From a checkpoint of a small mixture-of-experts model trained on Wikipedia.
Size: width 256, vocabulary 2587, 32.4M parameters.
Below are experts of layer 2 (counted from 0) of a mixture-of-experts language model. Rows are named gate (a neuron's input weights, with its number), up (a neuron's input weights, with its number), down (a neuron's output weights, with its number) and show model dimensions 0-255. Each number is 128 + 24 x the weight over its row's rms, rounded and kept within 0 to 255. Numbers have three digits each.
Before each expert's rows: a language model's description of what the expert responds to. This comes from a sample of Wikipedia text that the model never trained on.

# expert 23
What it handles: Separators such as colons, semicolons, pipes, spaces and "to"/"as" that introduce a following list, value or clause, as in Decades: or fields;.
gate2:118103122146141074092145143148132126146133151163109150114135102102168113136120106151106156142148184094161124152122160092120111153141128126150124119155104118124127149112130124123114094137141121129131143101124134157070160118120113147116148133128091158114126101133128131105127103135121148118102145155128105174091066157163127080091141134132116127127174130112141179122158116099134138140116150139158120141137128107125097072112128147148146126120170144094136169117161176093060123151105153157112064130144178115116114135135128114111136136132115103137156161121113138094100162106132109104111105170124087155149170109103164114130126140147122128120107132094174109139095099123131151129139149134134149176148153133117092136074144128137136173135061130115155143156147134121105123202117148
up2:138152162091102126153142130111139125120120087140118120146109135106092150140116173108120107141133155134105125100145117131148160128119115099163101104129150116106082123151149108128104164167170071105118094135085130153176106105144139158103122131143139073107142132125176128150114175117114119139128099117165134064105138093123131120158105128174114137143122131123123107142125133139101120149137133112094139131135110154186147174100088106142140129148107120103106103144083102078150122141128144153143152139090105150090130141167098132139118105133137134144100159153129136123132080130136134153112123137143134096158096154150127177125167117142125113126127105083095098111129146153115114174070097170142137139194090155136157105121114126134114143152162111166081137129121155108127077101124097
down2:103150123090126119145108142151136140074156087076111118134154096097100129118137170100149117147125133168088154179162128124118134135109188153107108099100126122112156098123124144158131185151203141136157122125097087113143181173117115089133113139134130135109128117156145145148153135134149143112163167123114109183157097112110130157134138125152129116144128150131123103131108126119122138127149142126131100125159147143173104159099130135136153123138112150165098098181121110144116124112111083115114138103103110122070161086139091146165199137175168119135138162131155144159135101119119168162165138104115101122128122140168163134169127137130137144145157118108130118101112151135115109137120130116137090141157127139089145119134140112148164132150131127128134169091135130084093117120150128

# expert 15
What it handles: Word pieces inside Slavic, Italian and other non-English names, such as Poz-z-ovivo, Świętokr-z-yskie, Bučk-ov-ski, K-on-é.
gate2:141111120163140098105135099140147137147148137122106131134140091101121119118145119161127141122093140115171116145087136079143131133123093124132140133201094131130143125093194149084107106117133173121146140132132165144097154128135114170120144136141104128163152099115135135129109115131095104135106130113123103149115070141171134110125143130139114144091156113107125180107138088088168122134109122125132171134115119125129117119107121151101117113135178119126114118119184141125127128158127121138100106145194139136159118138143124097125136162133170125113135168161142125097129141118113087125146135097122142138148166101105165103140102180131101132168140101143196152144142093110118175140155144140091147134136149143116120161121094151150135113125072120089124148191112176113132152173118177
up2:148135190094120121134129145122151119146095122130151163178132145167114157129083181087140112111138132139127143120158087164115145089097114125134121142114153116127125121145145108179131147128135081123134089110130101139180095121124130122119129133152103124120154155089154120121095156155123132121125119106145152098112188094106144153137129099129093142096138140108159140138141126156069147150137103121094096124127151185146144166132110116148149128122108130133103132165121109128150121094105124141132154148101102153122138129098087116159130116123117131141117094160100135109152134097148145133101137127152090112120104182157103123127175107131125080127105121088112119128103154141147063139111102161172124166164138127150130124134096123098123183165160111164085142058155129123110135110109095
down2:112159092098110105125116153141145168119163099133070119096136104117112137123122146115143098096115101129067173186167185162100100138087139147096121126148129092130157097096120165122136184155152128113153138122120111148141129185128103105101094106111115124094104138136129106122116091133137163116142150121116129183168145105137134152110125152120148147174117144090111097135127151145106134135132148127111098140155121161113089157134155113115126112117090178112126107164097152129103112148115114131130152126157101147067165128139132127184163113133140136120126128146155150148129109144113147192143137119146087143112116144168146159139105138131100125108163078130141096117150138140139117134139138138129132130156132129112141079133125086115142099132176150149151164075140131094128129095144117

# expert 18
What it handles: Verb stems before -ed or -ing in narrative prose, such as allow-ed, ask-ed, h-app-en, plus sentence-opening However.
gate8:127130102096154156110140171140157119141175152137081158141147129169133096145136149133133074119092143133169131125138133100163105165148110132133132153103166133131099117113091136142171127130175121114148115139146154142129112137142116112110129114126119108154106128120131149157140120106148193115142126133106138111152151110151135125141139153117153107133158123069118128130121113147101147130132129170121129158192159111120151135163167189161110164119142113131105097103098140128121116111115079114123157134142174089147128112159116127144112131089122130131174136161135147164118127109128090104173124087121144123087166162132158093108147117131103129125095091109157135183134174122128121153180160124133137162129145124121183092099140158119100131066121119115146099177153100138154114147143098
up8:128117105108109123157064116134155125084122136163139120137085092103113140145122128137123123104143123133128119149129139104186179139085128162110113106139135161117142165118160141094131142126096117132137121139100102110197140133161106157092114150145153140110141161154121112078134123143141082142126146111114111155126100147100132084117124116132109167144140100138179137146136140114120165178113129119132101126149072124109155131103145088119102119137087125104159161079130112119117136132152145110147116159124104137137185123137100120089089133171127134106112122115094072131076094149131146126167096155084121110148138102118136130139104159127163153135141155104107153107095107055108127123090164127153098130078119112159137172144127096128129125153127127147118131100091138117140094125135148
down8:135111099124119131065123102077113108137094150091124094142105125120128176156156131151103134126138137156160121082105202161136094114117128125163138093163170128132125129139123147157165105158140123152114126134070129085141135115138112124163117138173120140136174123115146139149151129134110125161137149103103103111112129133125138125099138101126155157101103132140159109119119132131117161125126123136062065146138071141149129121129100102118161096153131163109123123141137117111151150137148146159148131165145125120135150134157148116124090132178123086107096123167122111123141134127158170088120115111141091084190147127164179126140112174139134095148133128151123171103092130109114092144104114144060106127119135130150141135093133143150101137141183152114123113147138138103121108165122132

# expert 22
What it handles: Inner pieces of scientific and technical words, such as le in nucleus or variable, et in acetate, ation in station.
gate17:113121138103107160125177139142171139099124131098155150140119147121108163144109177132130100120134144179110155105120154167141132113120163134144150126146143122144144140109123098165118161191107143102134086138106107123121160137121138102109109127100129120110174127140175134113145131123137136154105101133161118117128152114141125134121130153120122157115105126144114124147113111108162145127164099122117128127128158123106132085120165127109155143126129138122108198077141089172199122142139126088114149137140135143118121160134114121120106128063150152111135120128172128135156095116087139134169177087177073109134139159122125144108103125111095091109126105120126124144082143158096103086121082079099154103133100094108140144122155180089132098121150074111163161120136113121117140117124094
up17:114125123170171144103118126152112119099143121106099145125127160135095131141107102150104101129110112150106141142089181128114103153113116113086098131111120112133119162129139130097077121117137153153125130125159140074161114161143119124135114138151117125121101110124085127123116139141128114092163177097152163107108099095138172120103159115142114107132106130118111113146188072158165098131126110094154125084103115136146127092156105124119120095120093152140142050112139146089087133139141143138149111124125132152145118120167167145136137143134124136139127136169111129123101134100143101086124115137128145168141131089125148108103174159095099099123129107154129136148178118110152139110144164163129146125099113110172122166152141122121135075146093203115156083132124094149115160131174142
down17:150118115103128075151132102156127118154093126133103140115179114093099106126155084103106122088120124094119123114087122160101103096127132118125130127127097138155127166121102106141130099122115127147153187122162126128130167132107139119105144145114175154170118103098098140156115149154120152156124132131153142172111111160142162167105126145082095126144097089116103135130172169098121132129129128102110145114159133114172109140159138155118132125125179151107122123146174168128170115173089107141138090121188166139082100103102146132150124114104144131125112154143124150102155081122148117154101127127107198150117091149086117137146117141125144121143133113102136106106133137144150135096135142143142147134146121131162105145121159123146140144117162133077154179097111123123142080083101089

# expert 27
What it handles: Content-word stems after articles or auxiliaries, such as pass-enger, develop-ment, continu-ed, season, design, often in transport text.
gate8:133132124125143133115120199148162105148150112126075163143128116154135116158138121141115097134131124094138112130147123135144097142118104113125122129133165104112112159133093149123180124126159120112144114142158178106132105128123112086106107142134121115134081098107128167141154135132160169114153130142143131102179127100173161148115142137102128099173165138115134131152096126121121120102122136171129131129177137108086134155142214169156115150117140076127087104098104128106109145138113125131138143102104156073135150126128122094117142110123107181133128136146129147130136123123153090100188130091099142102120137131129181111133148121134125134120120116129126126158113188174144131095153131133117122173147118105138167106109125140149117143025087118112135101145128098133128119118152113
up8:119115121113088146174108119125147142102108155155167085147090082113131153122109124129130140125131141126129132170097158103173203167114122161128149124136127181133140146151165110088157142117107119129133105129078107118166130137151127159065137130145153121112152152134132109110126126130141090120119120127137128141119081161092108062153136140103093173114140106123148123129130115130124181153114119123140068145164113127128149124103151084145126095115131127104122173098134120113127133129142136131141160189117087129130148143129091132116088149154117129085112112146095044104093134132107119138151113138094121131160166111105123147126092120134123142084113156126142149100098096091125110143139139111142128106095105138168124146129147121119130133143166122143109111136091153117151097145149183
down8:146126105085124169082121109088113128124076209126109094151110127125123157127168147128130111125143121158117127113118189148143104114087143151134139101171156123136129129125127110150150098176138126170142132114049108127108111121145127127150101112160117159141148130091142167142146086142106123143155130112129129091114123097105127121125116090163135150106112164128122084113131136144129166129113134133095076145110099131135123134130100119133176107142158173108098126114146151109166142174147152149140147175117145148142158124165129144112094124182106074143084142153126108099140130112142187090130120112134118125160164115163162087138144132096125113114102075124134152125136141106124123142112135091119111109098146132149142132101121131144138142143200142115114124125116131136145112149096155

# expert 25
What it handles: Team names, country names and terms inside sports results tables, such as Team, League, Cup, and pieces of Venezuela or Switzerland.
gate1:144088114134129100114135100195098122102128134130091105099123116109101110158107128138112123140142119158116123134129157167139147137141147166137122107107128166158146128179130112147125085112091169123101127146099173112140111158183118114087138152100131161118129147114122157114126100148097107146145140143129130086113149162144105115118118152132179093138111142127142145150137168078123162078160072097170171117070146122143117140139140138112107126102154173140110151066095112108138145089109098086118070106116109119159136113133100124158115129165074112160120160101108190144150141138123148129131112103126130120157112133130150167148124108134123141116086148134109147098115164113137137173153127148124098138129134126115124157127110137123104147153139125113146153143119082102091106147157149
up1:123168123091126160096117122115114164133129153139105109141120124129100139134182119106110127097127112139161101102136145117128159133120152106120134146103124126146114080112129148186128146133166124167086130139156120108116117161142129154100162147084109135112104136111133140133157105077145133117150167122151109145126100108165096130142121149108139154060158125113107048102139097161118121104146135143141134094132120123158124153047087154141121123167127125174103118132109133128120105148148115081125113096130108185136102122126127143140119157124173197156087156130117131149131102127094131139125138115106122144115165156119156089140123141135106143090102124125131175147119064100132093106119087157102178158112138150125128149121151115094138144139123122140132097164133155147166138148103137
down1:122088122112126143140164119144113201124107171146166105145154149114095136158139094115134164117128143112174132140126093121108125144106126151143173146170147158114116085156123120147128139118138103167134165129152082117093141168178139101131191151136078152125146097103115146110105159135128143105122146145113132131115093137135132127099151147107157170096106150169084106126118152083152151128152120124093143119089187133182080186115093143155126105163145118090157129142116125149163107164118153105158144102131091114137104116117140136162118146113100149141135113149115118123154150154105120138136140170096162126164139130103159136109140170156128134134103169110106158175137125124136166134114105124157156104153120157091153148137135130120167115132118158101155130140130107125119151127136130

# expert 24
What it handles: First token of a sentence, section or table cell, such as A, The, This, It, single capitals and small numbers.
gate1:157092100109147103094161108180104133117136115140113117126112112095101142174144136122133139133157101158106158161155129127100110115189126127125126170097136130182174121138162112130084097128141143123122152129138158096123131152151155106124139127153124149111112160139111151095146107139091105112128126131138146094150157163171095114142135109149146085107069145112106143133140136100130136094145102116153149085109170085162126122145112160116106150111138158174098143086099137117131127111092100082133092123143137163121160118133124133173142095171096122179139163102147176127154157162104118139119142126127151136157119123094149112148103113135142164137119123132118164082121150098127168145149063122117125128129148170082146125139116130101127163145135086140118122144133084110095138163139126
up1:150169139084097153124131098160093145138129119125091134125110105120112135153167129129147127114133086150099098136175137126089122101149157127113134118098130154169127100127117114182116123090140118174116188141174156084130114157140133130083174156113123099145109144125151128144174111125135135149152193138160131135110122142156102144170107153115125145118173142107099091106118114140083129135131129148125101114171149114137106158083092164137110122147156113138081137129098136129120109114117130081136115105110107200142125108097166128110126117114137145163115112109103129128121122139101113113124117114087143153108160146151139104137089105109080110131105080147112161137121092138122102122104092130107172138109114172150130094128150103103116148075091122158103158150115121136150110161118139
down1:126129124147134110119140129156122140104128136138158107116138094102136129107126131083146118184128153113137112146104115112099115148112152154156139118136112125095113094146107121125196153103132091163108123105121135154143133150146079125113202153130114126081145117144105128155108147146120173110129136104140127142124151133143123130124139120097139169109100114137126110129155180107144142095179094155092114109138137126124092178138130152187098119164133092102178080116093115145177101135105122127139102085131159161144071135113114095142143160116106124137120106157135138123160133168096109142184111156119163095171115150123147111107150102169144113141121137124095147141110101110098149140143097139114128122142126159093148157091124125160163078106142173111113121107133138143147163117174098

# expert 5
What it handles: Word pieces like en, ri, ad inside foreign names and titles, often after N or S, as in N-en-e, N-ad-al, Val-en-zuela.
gate0:152112174133104122120141127170060158126111129170134146121125103110117129133105100139132151125128147179131133159098113078127157133138136113125109130153136142135138117129105138113142125160150140116163119110128127128145129105078152109145093127127184123136141117139155117120122108075101143105102093087144153112145161119082144161150133161124187133113143115131162186171126160088146145089119118180109122126133110160137129152124047118120108151096186096076125124140119126108113160141084142103070130104141113146139129127159131116126132126130123094137131141131118137156135097071122148091135173081112163154157102159121085150139131142119154123125118138105103126125106132152161082143110088108113123110117153160109117067102119117138135103116121142106144141126133142116148084132118092
up0:199153122123106124118135118152093147135129118142110149151135118154163153161169110108124167089130147107071126150134097138104120126097108145158132113152120131153110092117116142076122123116100164144158195138119163161120168140123129136141100165082143142119111123131142117117153137098106124131117083096111099150162148140143173113144134112143158110141131163143139125098159160105107089095119126125093130144133103109114111101149110180137157150096115129155134163123163089106076096121122132122154111157101158101088128097168124114114124086176101106125134121163085135135143158160132091128141106132112116114128143117131125146152131131109128099146146188132135138129155160107155162104135139149124174106157129133123120101141158104187154151142116143094155163081166114144095126131156113
down0:120104099131168085149104126150147143117151130120120111124125138165116180129167115151131108130114083136126128100129145110149108144140108142165123110137111150100139137147160100141158097143117137153107134179171117133099125125156069129120090152139147091137139144112107074147089100175155155133152163134140097149118155112143083136101113109131141140099078093125105160164097084143157092130145108130137146125168166233115154156132110153116114104154147160101110148163171148135134106128132097127146153096118126121119110135134146134118135158125143131130163125108131142148141138117171163156130137099141089166135151116111140116163173161094123137113143154097130130129101114137107103098133173158101132157118118149104094083148115133099120127141109122113171138166120155142155126098155124

# expert 26
What it handles: Single letters or short pieces like l, o, er, ti in the middle of surnames and foreign words, as in Mü-l-ler, H-orn-sby, Mul-ti.
gate2:101095115168113105120144087146125075125137154156166142148159083090167083143126122200139142124116174096175125134093156109140100151145108116170147118163106124097135126093123115103112087104162158118131145120114142148082137123137125185135160133117105106142122099120124122129136104119122129117104132111109118146106104128154124135077109112122129150126142120086106163130169123077122113122133142147152160135119118139138114113115157154099121120133161131151125129147209143140105112131156124164100103121157180104157108145137129104104114161136120135114141157127161136107137176118120125128147101123113120150123148120119191112137144148136141117135117129113172143172131088130115149141171175136134136177106134144109116150104112103135161166158118108080141151160151131154122144197142153
up2:146167158094120117149165142106144161098119085147122124157135128133123150143148177111158108092143117127133130091119100156091148108124101085119106144099198139157112127145138142151116153156152112154144113131085106143199078127132129114093144137130132123113152103145170108126117171129125116127102108108148145100107155126099108126142111139151115131120099171134139113122146089147088145129100112125113113110115136154159124136129115091151168107138115148118112103131125121119139155134093132131117148185127140140103140159095094119131118099107134104120132147147081117154122091093172160126101119135155107111160144181153108162104194119134110095135096072106108095131151150124121122105103102141132140145147110132143167126123096096092087143161143116126111150101129137103060103079159115
down2:104188110106107104150080139153134175097132100119074106108161102157124124122115152123164094099105113112121176180139175112117123145108162160152135149116142139151151125128127165146114124144160137152100092147093087116124162176134096119122104171131139158125101103151119104148138095105113116108115168111140163144179118141108153141142114142099188129134156134115094120104097135137125146129155109143151135114148124135116109174122141129067120093131089119139075128155124142119126119130110110150096141133167110122079161110124116120147162102156134154089159147151121148128135117134110169166138144130141099133156107112187143136161142150105116108106154097116149111115153133135108163143129125143107100130139125113129142087131139101155135097136165174109157200138113110133135123104122100

# expert 14
What it handles: Inflectional and derivational endings that close a word, such as -ities, -ents, -ing, -ed, -ly, as in responsibil-ities, cont-ents.
gate17:111102121104109167128148150129136142107142163117146160154125156112156165149119135135138131111147140145121170142143143146123122088133133130130113133158131115106126129119126083149101147216134118146134105116099101167144144105097146114155097120098134107130144133123144117057113137114123104129114116147150124146158117105135153137105102148109125168153123123145126110142073088095142147099172127140134113141115147098121113137120169122127154130115160122126120162096163101120190099144123137108124138124097147197110106160102111115148085104108115127111144130120159151125121139134097133162132134096165085123112165166098153130080098124146102084165122124120153117151077129154125100139101113105059123086148102089086165113125134156103143133111153120148161203115155117128114125142107104
up17:128105132129163166129124086117110119089123110122116146095169109130065153092151115156061132143072116129081163135097137113149110167120137112091101069130105118110112152159145130128090097109123094160135108135158105089153100160123132110125114127139154141133111083125102146158101141151134150076159146120113141136112109074147168094102141143143117135139143116126091122156157130182112104130117152124137098111104120109158131129164114127115142061135108163114116120130143145122122159153124127145142106114075156116164128126153155134115141112126137130119104153151104145104100132129147105093132127147128137179092133089189104091124122119126100117128135119181114184161179102083142127117132121122116124145077128134122126100133154146115141147126126159112152120164149122132095156124158124
down17:112161101138131101108155116119094118124128121106084155104167116075123146093160091095155112124153108126096131139104120157099109112119184103132122127140078149150187153136122142138163096114149151134108128123133165107117127149126155142080135110108152153165096085107121135146115127158131116102158133117156160149160087180137125202099155155115160124144143110134139149157128135122126091154135140142142125170141117103169137118148119135109134105138177126100118145139149181152149093163122145125109095156141137120104084115110113113160167145117160119156073106154140144099151141116161117158112122101097151148145095096139085131140166159157174122155157081126150099117150148145108127127119136122093120133138136117134120143126135098183136142134134151079096125106132136144140132096096114

# expert 30
What it handles: Function words in technical or descriptive prose, such as at least, if, that, can, which, plus capital stems like Cor, Fr.
gate1:130118105097143129085157101174118115110130161131114100118122099121137107145073126124127168124145150154126126113135115156147138132167131121145109139098171128105160114149169093139102117151115156117107118135088173132132123157165134084118104123126133156130145140119132177082137120149089131168148109158126133099148169121139104106118115133120157118127115146111167135139143168066116165107129104117171166122133140098152088132135141123122084159127126134096118158100100132126124131106087093092147094139141127109140148100157095131168153106191069123197154130051103176135121155162121148164132141118133146152118140140110147119138135128165159136123123157133118156138131165120127137171138104121161144132140143153091124104106096129130141132142142118084122147149117094125082095167108128
up1:135137126078127149096150118157110145163121150133104115155129090109088111147167142113119119113125106139135106114146135118090142148125137090089165131091135133157108112099151119167126130126156122187103176140163154122134126173167111147120180134134148103099126130117125135115177132124117139156187176108134136129117100115165083098129148156105151147096190122128121104111179120169102108108120127168163096123154131104154094186049138157128102126129131114146090105160127141154140105108132097096119113129126097173138102107126126150172129128119142187153125154098079145136136118159147114117110111124129133146102136131140145084150124139099101124094128112123141147148087089121096086142118115126118174138088120147123119121110153123109125149099118132148129090127122119159134125113128156
down1:154132095127124133131135135149119160130111150118176133167150135061136128132180126113100137108166142070186113142072110092125115144111154144132169123132148137104128108147107115159148116087146120209101145121145117153129162157162137145143169136143103117087136134126115132121109113134120140105159129160112126104100123110137124132114135128134130123118137140160118101138130163127111140112169104127134099142118176133187111162128122126151090125157129118073147090134086167148187103172103140100156152135125119161133112108130123160158139145118106130161121118134171131107177160141097112093105144162100156089159139132118150120122128158156118146123106142112106099161108116144137148116151100105177140110159120118077151149131129127175149112126124200110131128121123107149141145134156107

# expert 12
What it handles: Articles and possessive determiners after prepositions, such as the, a, his, their, this, plus the int- of introduce.
gate1:144111128100145113094133117157118108135155167118094099095091106137130126152108142148136146144144133159142147140138119133141126122170132139123119152113139164145178142153156096113121109135129166116079140130141152100103112163159141100094145122099122130131137189133142171073149141161078132105135107154136139097147174194118129132158138151138150090139103154105133116129148143093087161108157093106149137101107153060172149135129126115112123139092156141137094183045124134116119116132109089083120114165147133138139138116153112112134131126169095134143145154087117154137155142148109143119100141120139131179167130125077158130125112128160107140177114099083141132116146148136149146150146101132136128134153097154082143127101126114099136164137122118108115155168109137120093116145117140
up1:112143126108134148101130111157094151151132150127104116122089138156095146136162116135133124130124119148152100117133111125096149143148160099132174140103133130142135148108135140178129124100146116178092181130208139120113109157146124143080149114099142129102116138100146132143177093150124156118136200106133156120160107118140120112185131166141117125097160144120115111140172121131093118123148141156162120127132172093157129197086094143123124120147152119151100145097116121145102109124129119117113158108121121174128108113122136119121112145108145173151129141139100144134124102126100119132104135105150122169124147111113129105124078133142088101137083088119139160110149058139152091109086095117105184153119076167133113128107158078131143153099112148144119156153114138149119126116130135
down1:119107143132107124149122162172123146100112141118166116124150115061094097119123110107152128130095133114146133128090130091131106128142164173178166111153119139103126096139136160128154121128152113171101162146111120139126180122191118122128173142110087097111142103127093128163111128141102146102134171134112152133144110115147146133127130119125123142094126151120111112129160172097137116120160110149125127168107154092140114151106100150145143110144132107109173116129082125156129127153125128091123138092115156150120057150104134100121113148140096116127146101121112162106118162152107119116131143163102159085143119147116161136098099124119119128110114105121104152189136102128115183120134071125125150107119132149121125154097137129180162113117118221081137124123140114154109173113106131

# expert 7
What it handles: Single letters and short pieces in the middle or end of words, mostly f, e, es, s, as in box-es, Sur-face, es-tim-ate.
gate2:111098099156094090120145105160125087146167184123126117142154089071130113128115137178168127139075153109168134154108137103089109131112137145151151092146079164088138171103110107081098081122107138106147142135109133136106143112145115143141135140111099091124110116150125130130139116120109131151131116160120117160114114134149082124072139099125124147158127124128113156122107090137162109157134141167155120160094108126169101149104120122110132137139166123154141169129199142133132148156127119145113091102151130131152154138127147104100128133123127108095152189131139173104154171116102148114114106127113112143119157076083143114130147145159136127132122141104165138125113101143106178087132112137068127139163150122109123137125124120144164137141115126095139149168140137118118150186139122
up2:147177181074094068151149098135140128136131113146135105191129189144125130126148156111147098112149117110146128064152125155128151120101092104132153122141147111152130092124161112160114154142127081121136123122124101156183105086148148137092143101137137123105133126070140095145087166150106141104112125100149127119113129112113138126125125150125085125112125155132126137136131150150090148143126104128079104101103120138178151137143113104144135120148139110110107097144122119086154147109109090138142150132109113153077134141091118122151144091092108143162106115141083128121122119092117156134083101131149114117139113172152090125094122109142142105147122112121104100112119161112151089145096118131140153135122116108155109132135103067111118153146163101125116112109125097136116108060122074
down2:125162122116098109108098148178123161115143089103064132102163110080119144131136155139147087144119093128099167184124145122140141130103124155117096134102151089169143138125153162129134148139164126140124120122105071156129170161109083097146119146154126167119100120143151095143121156133111121109142152111127125177190139164124127156166108136140154134137130125109084100102101154155130142140149138126125096132135144125153109131161144114136127113113125154093122127142115102147144091131127112122123123099113090139072137090145116132161173132150137155114142148137141130145129072111109138164138134117161124126112117134170174144145126112117086074131183127139183151125149110127112125147078098156136095119160130125120112125137128091160171108166148127146128170128116102118123131110164076